{"experts_per_token": 2, "routed_scale": 1.0, "norm": "layernorm", "optimizer": "adamw", "beta1": 0.9, "beta2": 0.98, "steps": 9874}
Below are experts of layer 10 (counted from 0) of a mixture-of-experts language model. Rows are named router (the router's row for the expert), up (a neuron's input weights, with its number) and show model dimensions 64-95. Each number is 200 + 40 x the weight over its row's rms, rounded and kept within 0 to 999.
After each expert's rows: a language model's description of what the expert responds to. This comes from a sample of Wikipedia text that the model never trained on.

# expert 4
router,225,222,172,254,230,218,266,183,177,203,193,98,188,181,229,158,135,146,92,226,110,198,158,158,215,167,202,218,121,140,187,133
up0,199,240,294,182,206,106,265,149,186,158,188,215,179,171,238,231,179,243,188,206,219,221,285,179,293,269,215,196,248,143,215,186
up1,249,142,202,156,197,166,246,161,127,193,151,221,198,248,160,236,186,159,195,256,186,165,208,284,205,169,203,210,163,273,145,175
up2,228,206,242,261,118,194,162,170,212,188,241,160,111,222,275,223,292,166,192,176,313,186,203,250,252,190,168,236,229,228,306,187
up3,222,156,138,283,162,188,275,193,204,183,168,239,171,205,179,214,161,114,310,208,209,225,217,203,196,193,115,238,171,222,197,198
up4,202,165,172,160,184,192,253,163,210,148,196,224,184,206,261,233,161,204,136,251,259,237,190,194,228,190,136,206,241,246,214,198
up5,235,260,208,201,133,278,220,244,227,204,136,190,166,121,197,130,231,224,173,163,246,181,175,228,244,237,257,210,154,286,217,249
up6,239,102,243,198,264,163,220,174,213,130,205,202,190,150,268,124,213,247,258,218,239,255,240,173,213,234,186,152,208,271,138,168
up7,115,145,180,124,181,236,230,183,180,130,182,173,168,232,133,217,266,173,237,253,214,234,202,213,255,131,198,237,234,200,267,190
up8,178,216,122,209,202,223,224,259,193,139,148,204,193,240,213,152,277,166,290,182,172,215,192,184,236,146,157,226,191,126,255,215
up9,185,259,191,155,202,202,203,253,166,245,129,217,137,270,209,178,118,170,206,247,263,197,171,251,194,220,184,209,183,256,216,178
up10,193,193,138,217,212,233,174,256,137,148,215,207,223,181,191,204,270,280,215,171,275,273,193,175,233,178,180,144,258,247,149,176
up11,248,147,174,186,211,192,226,207,213,142,229,254,160,202,240,129,166,227,240,174,254,216,225,193,199,218,259,169,169,182,233,250
up12,226,116,250,201,212,154,181,228,199,229,237,163,220,152,319,167,245,296,158,168,138,111,174,228,150,240,206,169,176,191,173,164
up13,195,180,199,134,174,196,138,179,231,166,199,182,257,180,282,127,193,195,241,224,221,192,150,197,196,176,261,241,223,165,201,137
up14,238,154,185,214,132,190,228,212,225,223,189,220,188,199,229,112,193,172,256,139,265,154,163,195,195,300,283,196,174,168,234,193
up15,197,138,159,193,203,185,181,233,230,199,129,177,232,142,254,216,202,236,193,234,181,204,150,205,280,207,191,182,151,204,144,276
up16,268,241,203,178,190,199,176,160,164,186,179,216,141,200,215,267,177,189,206,194,249,128,148,186,211,188,239,205,170,191,271,210
up17,180,170,173,190,153,235,198,221,223,195,164,226,260,216,180,244,163,149,234,138,263,186,239,116,220,158,223,213,251,243,239,173
up18,187,264,223,238,226,190,150,155,182,204,248,196,222,224,189,231,254,236,231,133,148,229,254,182,205,159,237,214,269,116,195,244
up19,120,129,206,260,258,256,189,189,224,176,184,236,223,194,241,173,180,242,259,197,279,234,188,266,100,214,212,203,246,148,237,174
up20,305,220,116,165,153,167,202,203,180,274,223,251,196,228,239,152,237,220,148,196,225,165,118,153,243,206,242,206,204,181,232,208
up21,179,141,165,197,178,237,185,284,193,286,197,186,216,154,228,204,236,198,222,217,199,160,166,199,221,232,190,166,149,181,116,161
up22,238,153,207,224,273,199,205,229,129,184,263,219,186,238,201,181,216,189,202,177,161,153,213,217,144,226,176,205,179,129,198,194
up23,138,156,217,166,246,224,195,198,215,171,187,176,184,113,254,260,307,199,248,215,150,228,205,316,198,230,219,130,172,219,205,167
up24,171,159,203,157,187,208,205,244,145,212,141,169,145,159,223,228,177,152,191,216,191,225,199,134,153,230,237,175,159,269,146,176
up25,191,214,237,196,264,238,216,166,197,179,216,233,213,335,259,217,192,140,183,196,177,249,196,242,206,192,244,176,209,147,251,150
up26,205,189,198,167,165,147,212,200,204,213,233,153,181,137,226,264,165,171,205,200,166,210,253,181,194,223,236,197,173,216,196,190
up27,160,101,256,237,193,239,232,197,183,187,118,259,272,228,236,215,307,200,182,154,173,264,142,253,144,234,191,158,260,218,238,172
up28,198,194,262,204,135,173,187,265,126,235,149,217,213,154,233,198,192,279,203,218,200,230,171,228,260,246,266,186,160,209,111,179
up29,176,237,242,275,217,157,129,215,172,213,161,215,243,226,200,272,177,242,207,259,223,201,184,215,164,247,229,291,214,224,189,263
up30,222,249,176,139,147,184,219,242,198,162,143,202,245,244,350,137,221,149,239,222,313,271,170,217,182,146,243,217,168,273,272,222
up31,224,192,168,224,259,259,259,194,161,119,184,206,198,205,217,207,208,225,193,195,197,254,156,219,212,192,180,184,222,209,154,171
Mostly the and The after prepositions, plus possessives his, their, its, and foreign articles de, da, El before names.

# expert 5
router,230,192,168,156,221,207,235,240,164,151,220,281,199,181,233,233,193,248,193,240,231,103,244,189,236,186,200,166,155,205,193,230
up0,212,255,183,225,125,253,227,237,195,271,207,233,147,220,220,116,109,182,199,226,198,182,220,168,169,177,127,285,235,217,196,235
up1,331,131,144,165,190,190,252,203,182,192,238,219,163,241,201,203,243,210,256,206,211,161,207,189,205,129,199,225,207,242,122,180
up2,201,215,191,210,204,177,173,289,192,177,191,176,174,241,231,257,177,274,183,236,202,164,220,270,229,198,191,197,264,150,176,158
up3,197,207,262,156,150,210,195,247,164,129,135,212,266,245,245,175,213,121,179,187,176,146,227,228,153,184,216,161,149,219,174,261
up4,182,209,204,242,243,180,215,146,238,244,178,190,277,205,171,127,242,224,105,213,206,196,191,148,309,201,239,228,202,171,180,183
up5,330,198,242,186,212,139,165,172,233,192,168,238,147,278,228,137,187,143,224,206,236,174,216,147,153,136,185,174,320,172,259,232
up6,230,234,175,216,205,209,177,187,185,177,277,242,248,143,216,197,221,258,195,190,123,240,152,226,273,240,210,186,221,154,207,168
up7,232,234,190,227,199,233,289,263,169,174,248,227,246,253,225,221,264,187,256,235,221,166,160,228,232,183,199,273,208,146,242,160
up8,173,186,197,211,212,197,189,218,182,208,232,168,216,162,174,192,203,239,132,164,245,263,166,207,225,222,262,198,198,176,151,183
up9,111,154,238,212,220,195,200,225,116,210,218,217,223,208,234,186,159,202,127,219,150,227,217,205,170,191,175,216,198,267,224,168
up10,244,194,208,229,183,223,217,229,248,228,230,220,219,144,211,203,145,216,259,278,192,258,161,171,179,223,179,284,187,240,170,235
up11,203,197,191,204,156,243,173,301,150,220,232,274,229,152,230,137,177,294,214,265,199,240,222,189,230,185,199,224,235,238,277,226
up12,168,195,295,184,175,198,149,190,142,264,196,249,194,157,195,197,148,234,211,166,212,283,182,149,299,210,262,254,269,282,256,213
up13,249,218,132,232,222,180,259,201,191,205,178,207,228,147,320,168,196,247,214,180,246,232,215,185,255,209,275,239,186,236,157,213
up14,258,188,144,147,189,249,186,257,175,186,135,241,214,189,235,207,239,243,185,245,216,163,179,277,151,221,138,193,93,180,132,200
up15,199,172,176,183,115,252,197,247,204,207,241,273,261,254,180,195,194,113,241,231,243,169,255,222,192,227,255,151,97,230,233,233
up16,233,251,176,201,122,180,274,193,158,136,143,241,207,218,299,181,128,144,168,159,250,171,289,256,225,219,203,157,212,185,118,177
up17,213,243,157,179,185,148,179,193,190,180,150,253,195,132,278,158,160,179,234,183,180,218,267,220,219,306,220,239,171,222,171,250
up18,146,218,243,233,196,248,265,196,209,173,187,291,203,209,148,201,170,213,228,139,124,240,227,325,207,220,186,184,120,176,191,188
up19,178,166,169,192,132,179,221,227,169,218,188,177,225,209,191,187,155,155,187,207,170,205,195,217,181,219,142,186,185,219,155,244
up20,222,196,159,236,232,150,225,215,259,120,198,175,176,198,252,185,139,209,258,160,223,137,197,201,230,213,232,212,162,181,304,279
up21,151,138,261,220,249,241,131,162,150,220,205,178,177,237,200,164,188,267,179,180,126,203,185,222,275,191,200,133,189,299,172,223
up22,158,255,192,243,261,213,213,219,236,139,228,249,214,192,238,188,172,222,266,188,213,200,229,199,204,149,237,142,198,209,170,216
up23,224,213,181,234,198,188,192,168,183,200,188,227,80,200,211,192,125,187,252,210,206,280,233,230,254,198,177,271,200,145,215,205
up24,208,219,231,226,202,156,238,223,235,219,247,234,216,218,238,130,244,266,273,169,171,191,243,117,141,238,244,146,177,194,191,213
up25,181,223,250,231,283,185,205,201,245,226,191,195,185,268,211,180,165,202,251,167,215,118,244,262,111,172,174,245,280,208,245,286
up26,192,220,134,217,197,241,294,199,194,256,152,280,135,197,201,163,123,156,304,163,177,113,154,110,152,157,153,236,265,178,265,231
up27,205,212,193,217,244,111,215,214,206,240,158,237,181,181,216,196,144,270,151,246,173,193,147,305,252,181,193,226,145,239,190,256
up28,169,217,169,233,247,168,220,196,174,115,206,188,241,182,227,186,164,199,122,208,194,249,258,156,256,213,225,201,228,167,159,234
up29,165,208,130,244,200,190,213,219,269,198,205,211,157,179,218,197,211,235,206,210,173,237,211,216,236,172,190,117,223,249,245,252
up30,246,207,169,181,184,139,236,240,220,130,198,248,264,170,226,163,217,238,216,153,180,238,238,150,273,229,164,205,80,156,202,239
up31,183,132,296,178,137,227,210,253,190,241,175,152,189,176,219,227,199,235,151,224,212,151,275,240,173,197,187,202,213,189,190,223
Commas, pipes and prepositions before a place name, as in Hoover, Alabama; Founded in; near; across; within; throughout.

# expert 29
router,162,246,179,165,147,147,190,214,172,154,182,172,156,278,185,240,279,198,252,191,220,225,234,186,179,266,193,179,191,232,235,236
up0,222,173,173,186,150,144,197,210,269,155,244,196,221,189,206,124,207,158,272,228,186,234,105,236,220,201,172,146,147,169,142,244
up1,159,197,174,182,189,185,265,225,199,194,223,203,189,187,193,154,245,231,242,211,223,241,164,272,183,211,186,197,223,83,144,210
up2,241,219,136,207,275,207,132,184,161,118,228,182,190,162,181,174,233,209,192,224,185,207,171,177,204,171,143,221,119,213,192,270
up3,208,194,173,221,217,144,199,193,146,248,190,246,194,178,233,194,166,141,128,184,221,252,199,200,142,123,303,147,173,238,256,180
up4,189,186,282,170,183,165,198,206,164,221,193,204,187,210,223,198,244,181,201,241,210,196,165,258,194,208,211,141,132,260,171,232
up5,235,144,183,193,212,154,144,235,249,201,192,149,154,263,211,226,245,221,237,124,226,176,285,173,155,214,157,239,232,242,194,209
up6,257,236,183,214,184,156,140,180,141,314,167,167,232,181,213,224,196,149,182,211,167,227,244,137,152,213,168,221,170,284,251,235
up7,169,161,226,170,222,262,237,247,236,272,140,173,218,178,240,189,190,140,241,183,226,189,248,232,265,178,147,255,243,217,201,190
up8,178,240,211,220,121,235,220,307,215,200,150,225,168,240,205,188,198,149,219,186,185,200,166,214,168,242,192,239,197,129,150,239
up9,154,226,221,199,213,171,240,218,199,159,179,275,189,168,233,217,231,219,247,256,200,246,197,114,176,147,209,130,151,157,199,264
up10,299,188,194,187,247,178,140,163,117,107,161,212,147,197,203,190,208,188,258,175,241,197,220,268,203,247,237,172,199,196,252,212
up11,159,186,153,302,231,264,155,242,219,214,280,164,224,190,219,164,179,240,196,229,184,190,260,131,180,180,271,215,152,266,166,238
up12,206,182,174,178,142,184,164,215,196,181,247,188,203,191,190,192,240,216,185,171,264,236,118,176,308,208,156,222,246,149,214,184
up13,159,144,276,201,174,176,236,214,225,270,125,227,200,194,225,233,137,183,243,216,192,251,174,204,230,235,212,158,211,194,150,146
up14,176,229,190,183,130,249,276,254,161,257,222,236,134,226,239,193,211,195,138,256,154,170,196,114,217,205,251,194,213,197,235,273
up15,203,171,139,205,142,209,215,110,144,270,229,223,234,185,231,183,267,151,116,201,175,151,138,199,204,265,171,229,212,127,139,196
up16,177,192,162,253,247,219,187,213,180,134,186,176,172,189,230,188,192,153,230,220,201,146,265,225,294,180,243,106,242,278,260,224
up17,155,236,212,170,228,125,211,241,186,158,211,176,174,205,201,141,155,251,122,183,215,197,195,251,289,247,203,201,241,162,248,249
up18,205,252,241,231,199,239,237,194,188,156,124,264,212,229,163,186,226,124,121,226,194,199,148,207,130,265,202,214,118,134,187,188
up19,185,138,134,261,199,242,143,203,223,158,198,159,180,142,272,188,232,184,190,210,251,159,279,162,260,211,166,180,247,165,185,183
up20,171,218,184,202,187,208,219,223,124,199,181,199,139,155,208,138,173,188,183,156,222,250,179,140,254,144,227,189,193,137,306,261
up21,176,226,189,244,213,153,210,284,200,222,212,202,184,162,189,179,149,194,240,203,180,250,237,291,232,175,206,222,204,102,158,255
up22,260,184,197,256,228,194,186,155,191,190,189,186,222,211,221,180,291,199,230,183,232,143,232,179,244,235,220,137,237,226,257,152
up23,160,195,195,272,207,267,149,226,180,170,263,206,177,230,234,203,225,159,182,186,179,140,218,261,143,123,209,199,210,134,201,193
up24,255,258,260,175,178,200,231,223,237,166,194,189,214,240,250,195,198,215,239,190,203,147,232,203,210,232,231,157,189,210,186,163
up25,282,221,228,203,144,213,222,157,219,169,219,202,166,181,193,167,204,176,260,195,295,154,191,251,203,293,231,181,188,206,194,195
up26,284,205,237,161,177,186,181,138,195,182,166,233,182,177,214,190,164,194,165,205,166,233,159,216,203,211,163,167,216,188,238,190
up27,151,184,184,218,215,196,229,140,216,220,213,243,163,212,179,185,211,216,178,217,194,276,223,183,216,212,146,190,237,188,186,233
up28,175,205,209,146,186,193,211,188,186,230,144,158,193,172,170,173,208,161,267,209,222,136,215,225,209,214,273,187,191,199,171,242
up29,162,205,163,203,142,194,211,262,191,246,185,187,174,211,260,188,213,291,207,274,166,183,232,249,244,209,182,267,195,154,207,236
up30,142,213,162,274,228,188,144,194,196,199,201,194,130,301,191,219,216,234,179,157,212,238,202,138,266,208,180,273,190,187,152,244
up31,186,213,230,231,272,222,262,232,185,179,239,223,213,212,204,234,274,200,196,178,162,240,221,157,196,235,163,196,216,213,234,205
Short first pieces of words split into fragments, often single letters or prefixes, such as c, f, p, exp, pre, inter.

# expert 14
router,306,165,168,218,229,169,215,186,144,225,163,147,226,203,212,197,175,206,153,156,176,269,159,196,172,241,187,193,165,160,214,202
up0,160,219,235,193,241,194,236,209,169,182,202,176,127,160,204,241,194,172,178,181,228,257,162,146,197,155,210,199,172,170,260,137
up1,195,243,212,197,146,200,248,197,220,183,166,201,176,280,173,180,168,172,178,159,197,203,219,227,199,222,213,181,132,143,177,195
up2,190,191,236,156,205,208,185,202,203,243,212,190,170,204,198,199,186,145,153,208,120,194,211,257,221,211,230,153,175,195,299,152
up3,245,206,292,224,206,152,215,238,138,190,139,243,181,111,296,156,223,154,135,225,196,217,169,212,156,215,167,190,217,211,197,166
up4,265,191,171,162,93,180,175,177,260,209,239,165,271,107,204,175,155,201,175,237,196,172,212,202,231,271,220,206,177,256,151,285
up5,207,246,160,222,251,258,196,262,263,215,164,197,256,113,249,83,182,134,228,207,125,135,118,209,280,229,185,228,194,148,191,149
up6,225,180,140,239,227,287,240,229,241,201,131,258,212,247,171,218,262,186,195,146,175,233,170,183,166,168,162,224,235,254,252,215
up7,199,148,191,160,148,192,181,266,148,139,155,230,203,209,226,174,214,237,134,286,231,215,198,192,246,126,286,207,176,213,203,237
up8,156,294,238,200,234,250,202,224,201,145,272,235,191,225,266,209,263,201,215,147,219,200,202,243,199,233,239,212,192,258,236,295
up9,189,146,212,190,253,145,192,255,158,229,185,204,213,220,195,198,256,204,165,215,232,231,190,288,197,209,234,209,200,144,149,232
up10,204,136,134,148,148,203,232,263,198,178,167,195,165,224,172,158,148,144,167,244,277,159,149,184,252,241,234,267,237,209,216,218
up11,253,221,240,276,211,135,166,228,248,192,214,200,195,162,203,121,215,222,226,212,205,217,186,200,226,210,155,233,225,196,196,137
up12,219,133,265,211,250,159,182,241,215,244,144,102,98,163,132,185,240,223,228,230,234,233,200,244,212,271,229,183,203,196,119,196
up13,283,226,163,220,216,157,99,184,216,248,229,141,263,162,221,136,210,134,197,225,140,233,105,206,225,194,223,144,162,243,218,248
up14,283,183,147,156,152,100,170,165,207,148,240,155,243,175,197,182,180,212,167,187,212,186,163,237,249,227,155,160,164,159,185,226
up15,179,159,257,188,248,158,204,255,185,191,185,158,315,185,257,166,204,170,173,242,220,201,219,199,226,202,192,229,176,195,200,181
up16,169,245,246,242,187,176,282,222,153,226,160,191,261,184,215,180,208,177,178,176,271,191,153,199,153,202,171,99,237,177,207,232
up17,257,184,286,160,271,263,230,246,272,202,216,141,174,236,207,141,184,196,260,218,213,212,303,164,191,220,195,249,176,163,206,267
up18,224,162,172,229,193,157,192,225,148,178,164,169,212,277,219,123,164,134,201,210,203,141,188,231,187,234,234,155,201,170,95,240
up19,211,167,162,273,202,184,154,185,231,192,222,236,182,192,234,166,200,94,189,232,190,266,143,190,176,185,251,280,249,239,207,175
up20,220,262,184,191,210,147,204,275,166,153,211,205,103,156,233,185,242,242,232,183,292,143,238,193,160,199,204,222,187,183,172,176
up21,182,184,282,187,201,205,204,149,241,132,231,189,234,216,249,223,108,247,187,160,264,132,148,273,196,181,170,228,193,157,196,196
up22,193,263,239,243,178,175,201,224,221,161,217,284,179,141,235,152,257,286,204,171,142,249,237,204,220,249,227,231,179,141,254,211
up23,209,200,196,176,255,227,270,201,179,216,219,156,190,208,130,154,194,195,187,211,194,274,203,163,195,155,275,218,255,134,174,235
up24,239,188,198,228,314,209,192,208,186,209,249,173,132,181,224,156,199,191,226,130,178,207,150,243,192,258,163,184,171,253,194,212
up25,151,233,201,163,240,92,256,229,264,207,240,258,193,178,230,163,166,173,247,240,233,175,222,178,228,181,164,227,177,202,273,201
up26,201,200,270,148,200,208,235,148,242,216,199,149,156,177,212,135,222,202,238,197,209,207,173,257,215,249,177,124,159,150,140,256
up27,289,240,256,218,157,143,205,192,202,173,189,158,183,171,227,226,201,206,128,248,268,220,202,155,205,259,183,245,128,205,265,195
up28,273,278,182,207,178,215,206,183,150,217,202,224,154,118,213,210,244,248,238,234,188,217,230,136,240,226,222,252,184,263,241,180
up29,217,240,266,196,201,108,189,153,177,206,225,154,247,192,214,124,129,155,157,181,165,229,172,209,198,204,181,156,227,279,294,165
up30,201,200,258,190,196,188,182,190,174,241,186,305,252,154,221,181,203,217,146,172,169,171,188,198,214,201,190,180,192,188,185,206
up31,269,227,183,238,199,263,239,168,211,232,200,167,132,219,197,163,146,216,167,146,216,231,187,241,172,223,218,159,202,141,109,228
Opening parentheses after chart or label names in tables, as in Singles (Billboard), plus during, of, the and header markers.

# expert 25
router,224,225,244,192,160,162,284,179,205,153,195,244,223,275,193,160,154,139,163,162,149,166,179,174,199,213,164,225,249,242,203,240
up0,240,171,212,181,222,180,167,177,82,215,231,187,241,169,181,174,206,245,94,219,193,134,290,167,130,243,206,225,233,158,152,188
up1,174,182,223,193,158,188,183,198,216,171,133,243,195,258,217,262,174,254,207,217,191,210,231,187,212,161,187,190,179,162,244,190
up2,234,119,143,246,168,227,227,218,264,144,187,211,260,152,210,171,206,183,186,131,195,207,183,247,156,214,230,210,208,238,164,196
up3,183,115,121,310,159,217,166,331,154,233,145,213,184,173,198,220,238,198,206,276,217,130,239,233,203,225,148,246,203,179,216,247
up4,257,138,194,253,162,237,195,224,205,208,218,224,276,224,227,173,215,210,149,182,118,198,203,164,114,161,222,248,190,146,185,201
up5,169,210,248,229,256,253,144,174,224,121,166,236,176,160,262,198,128,210,266,185,228,213,216,193,241,132,252,148,159,147,243,257
up6,172,179,152,229,237,223,214,301,173,240,213,212,186,176,220,202,293,230,152,154,228,98,245,268,229,258,180,199,193,212,158,191
up7,180,169,125,194,204,179,257,219,238,182,212,273,191,169,191,248,100,219,211,229,190,163,188,226,286,295,222,257,172,248,208,222
up8,120,180,228,130,176,206,170,159,177,189,206,132,249,191,244,186,215,177,195,179,129,142,160,113,203,260,212,190,231,212,228,196
up9,237,182,181,158,199,255,267,144,76,145,202,235,129,174,228,184,123,273,209,309,222,270,203,171,268,221,228,192,191,234,260,292
up10,180,185,213,202,264,186,272,194,169,100,192,189,271,195,227,186,181,249,173,160,138,196,255,191,151,157,189,197,215,243,172,217
up11,214,152,201,262,253,166,228,244,269,203,192,214,240,146,223,207,225,183,219,247,237,231,212,181,198,219,185,192,213,219,174,169
up12,157,166,132,208,256,220,272,227,191,211,232,181,166,114,181,218,245,184,244,182,196,273,230,158,227,160,218,192,184,196,149,222
up13,195,263,208,211,192,134,206,325,249,219,153,264,206,233,206,201,169,218,221,220,259,175,172,267,225,207,257,162,237,158,226,238
up14,176,199,192,202,250,223,197,210,205,194,229,274,187,122,232,279,217,244,177,174,172,193,222,113,248,135,238,223,165,265,162,207
up15,229,192,215,231,299,128,170,208,197,187,147,281,160,219,227,172,286,320,195,212,213,285,244,194,186,233,183,155,183,126,165,263
up16,299,191,254,243,169,192,296,179,172,194,197,217,126,202,236,226,186,221,146,302,212,215,221,190,175,132,194,222,179,165,168,218
up17,224,199,230,202,216,261,251,222,183,128,172,196,270,216,154,155,227,209,164,284,211,149,245,177,224,240,154,259,190,84,182,207
up18,308,111,114,144,194,259,110,209,205,224,223,188,189,206,218,194,211,189,249,288,165,148,218,216,169,165,197,233,178,149,218,119
up19,193,144,203,256,204,272,263,187,199,250,150,199,198,218,248,204,189,173,194,242,201,235,148,165,208,213,169,180,175,211,200,191
up20,184,205,226,206,201,255,218,248,236,182,159,204,228,177,197,138,184,234,158,233,146,167,230,189,184,174,251,121,253,248,216,298
up21,205,212,258,247,206,176,189,227,223,130,275,230,221,181,328,124,163,254,184,217,183,213,153,217,238,207,154,162,131,158,236,270
up22,234,188,208,247,215,284,211,236,240,219,321,168,252,116,233,177,143,178,178,210,198,149,167,187,152,217,201,205,156,229,213,153
up23,199,143,213,177,186,178,250,277,247,175,154,230,237,117,178,164,221,202,209,202,262,165,291,160,249,183,229,183,228,227,309,253
up24,152,176,206,138,194,164,212,242,172,268,129,215,179,161,231,182,177,166,117,264,292,233,198,298,205,179,253,94,245,173,233,251
up25,204,214,237,218,151,213,208,203,198,158,219,213,256,253,182,255,213,188,176,222,158,193,190,151,129,296,204,232,189,140,219,218
up26,237,192,219,227,258,234,222,104,178,201,216,221,144,173,195,172,241,201,236,244,129,167,243,270,162,157,214,216,182,154,212,142
up27,189,196,205,243,213,206,283,260,151,210,192,222,194,221,213,224,229,249,146,201,208,136,199,204,124,195,264,243,172,284,187,325
up28,260,203,196,271,173,213,262,237,145,222,232,222,228,200,210,217,185,227,153,220,234,189,212,175,226,152,182,228,161,221,228,216
up29,243,239,195,235,171,158,235,191,206,181,215,252,258,226,243,205,274,272,183,187,183,190,243,203,219,252,185,106,202,205,200,291
up30,218,184,123,217,131,157,166,211,169,180,174,192,204,155,170,155,200,170,290,256,189,221,239,181,188,244,158,237,200,145,165,169
up31,269,245,190,217,246,195,160,182,213,214,263,205,259,154,211,127,242,159,209,215,190,160,205,205,207,326,245,162,176,125,240,160
Single capital letters or clusters opening surnames and place names, often foreign, in sports result tables, such as Z, St, Ch, Sch.

# expert 19
router,241,294,209,229,250,221,289,211,220,161,263,206,240,184,124,214,201,130,242,190,264,218,181,193,204,208,175,255,238,254,128,170
up0,163,206,246,191,198,228,240,199,167,144,229,207,187,154,230,113,196,246,260,251,199,216,195,172,245,286,200,161,159,170,240,197
up1,180,169,134,209,192,198,262,289,143,206,131,137,185,282,230,203,217,176,229,195,252,246,257,229,199,210,257,209,184,215,125,188
up2,242,202,123,223,264,206,202,246,141,213,232,252,160,215,175,203,190,160,203,194,210,257,254,248,197,241,249,241,231,193,272,229
up3,224,217,178,186,191,149,255,150,172,216,172,135,201,156,199,171,155,214,214,278,225,208,154,194,185,133,219,162,200,177,218,194
up4,121,183,201,258,161,207,255,179,144,192,147,252,191,226,199,133,137,152,165,203,228,278,179,191,215,173,183,225,210,258,262,181
up5,192,217,228,181,274,194,224,138,244,200,162,209,259,123,189,243,193,229,172,220,278,177,190,141,200,272,222,186,200,169,262,239
up6,185,241,220,152,272,197,204,243,205,201,178,187,228,146,279,210,138,250,159,248,158,192,190,197,303,208,217,196,205,230,189,219
up7,267,229,160,276,208,141,212,166,185,157,243,278,176,153,220,253,113,161,157,194,222,157,215,246,263,204,158,185,152,205,195,192
up8,237,201,146,281,203,172,280,196,191,204,111,222,142,180,214,223,131,213,184,168,242,103,231,257,206,272,251,157,125,170,228,210
up9,189,232,217,217,190,164,257,220,198,177,219,217,281,189,231,212,289,223,225,211,133,246,208,220,208,250,180,216,206,174,212,218
up10,190,241,97,216,190,193,153,229,212,203,178,139,154,228,180,207,198,227,190,237,168,234,212,169,130,263,154,181,174,249,228,253
up11,184,256,199,240,160,196,239,190,209,151,173,208,227,247,188,197,143,226,236,213,159,145,205,192,244,160,176,161,246,211,196,191
up12,182,229,188,178,139,232,193,245,190,211,201,160,163,216,254,268,234,202,165,173,170,226,264,134,133,174,323,205,174,228,169,226
up13,184,177,230,266,193,270,289,244,247,143,196,153,180,186,228,225,206,212,269,159,245,245,147,127,201,219,179,220,169,266,210,212
up14,230,218,184,174,171,202,226,208,276,163,216,151,107,170,186,136,245,133,186,150,250,276,183,207,175,244,239,190,101,220,150,263
up15,245,215,236,165,205,262,161,124,258,202,217,209,148,221,242,171,272,227,203,210,166,273,222,125,216,234,234,66,209,162,199,261
up16,194,243,203,225,271,197,231,137,200,159,213,204,205,188,237,215,206,239,261,287,158,196,270,195,364,175,178,165,166,188,171,195
up17,246,121,209,248,279,189,222,176,274,160,178,159,163,140,185,229,161,228,185,182,149,224,179,250,199,169,256,146,202,186,210,218
up18,195,203,249,190,250,211,156,183,107,243,197,221,225,218,205,212,213,252,118,206,127,179,156,204,184,307,163,233,208,245,141,240
up19,189,154,196,230,122,193,162,268,172,176,181,211,181,235,211,218,237,173,182,185,209,261,268,262,183,314,295,205,159,214,186,116
up20,204,188,218,216,177,164,216,165,264,262,255,158,163,201,225,156,286,162,210,220,200,173,229,168,175,174,138,237,181,123,219,127
up21,238,197,157,299,165,225,149,219,214,247,272,257,139,234,200,195,238,173,209,172,194,218,172,199,221,140,142,219,192,160,210,184
up22,160,255,269,278,201,240,169,211,232,134,203,168,265,232,216,139,113,183,160,205,191,190,253,200,211,176,216,216,211,256,170,160
up23,161,208,147,199,163,173,175,245,188,142,215,246,178,266,176,183,143,196,203,224,170,224,222,173,247,193,142,201,196,221,177,132
up24,175,194,250,150,206,241,153,182,269,207,151,251,193,198,184,238,302,182,167,124,178,175,255,219,127,233,277,196,172,206,174,279
up25,216,181,172,274,192,258,201,243,220,243,164,219,204,163,174,270,195,125,221,222,232,245,242,198,152,258,217,243,172,108,199,176
up26,236,203,146,263,204,240,191,223,187,183,184,149,274,219,173,185,168,208,219,188,173,157,214,223,164,287,195,178,182,175,206,157
up27,190,232,182,271,209,216,202,220,217,202,196,201,161,219,182,207,246,158,94,209,207,240,185,207,306,192,195,204,217,260,288,199
up28,229,218,131,272,161,149,224,136,273,240,187,203,174,133,173,126,200,215,202,279,189,188,231,184,250,245,137,162,167,257,215,237
up29,159,238,199,156,253,204,229,188,168,219,266,231,261,195,221,176,215,211,203,180,175,152,212,228,200,262,211,232,291,161,178,194
up30,205,191,206,243,229,171,210,200,225,255,295,165,138,130,217,139,236,227,203,176,210,237,233,240,217,248,269,196,189,233,198,187
up31,168,169,135,260,240,221,151,121,227,263,228,168,175,207,167,176,193,163,191,236,194,146,149,280,145,188,235,196,137,152,237,247
Short consonant-vowel fragments opening or inside proper nouns and words, such as Sh, Bab, Mah, og in Roger, Tit in Titans.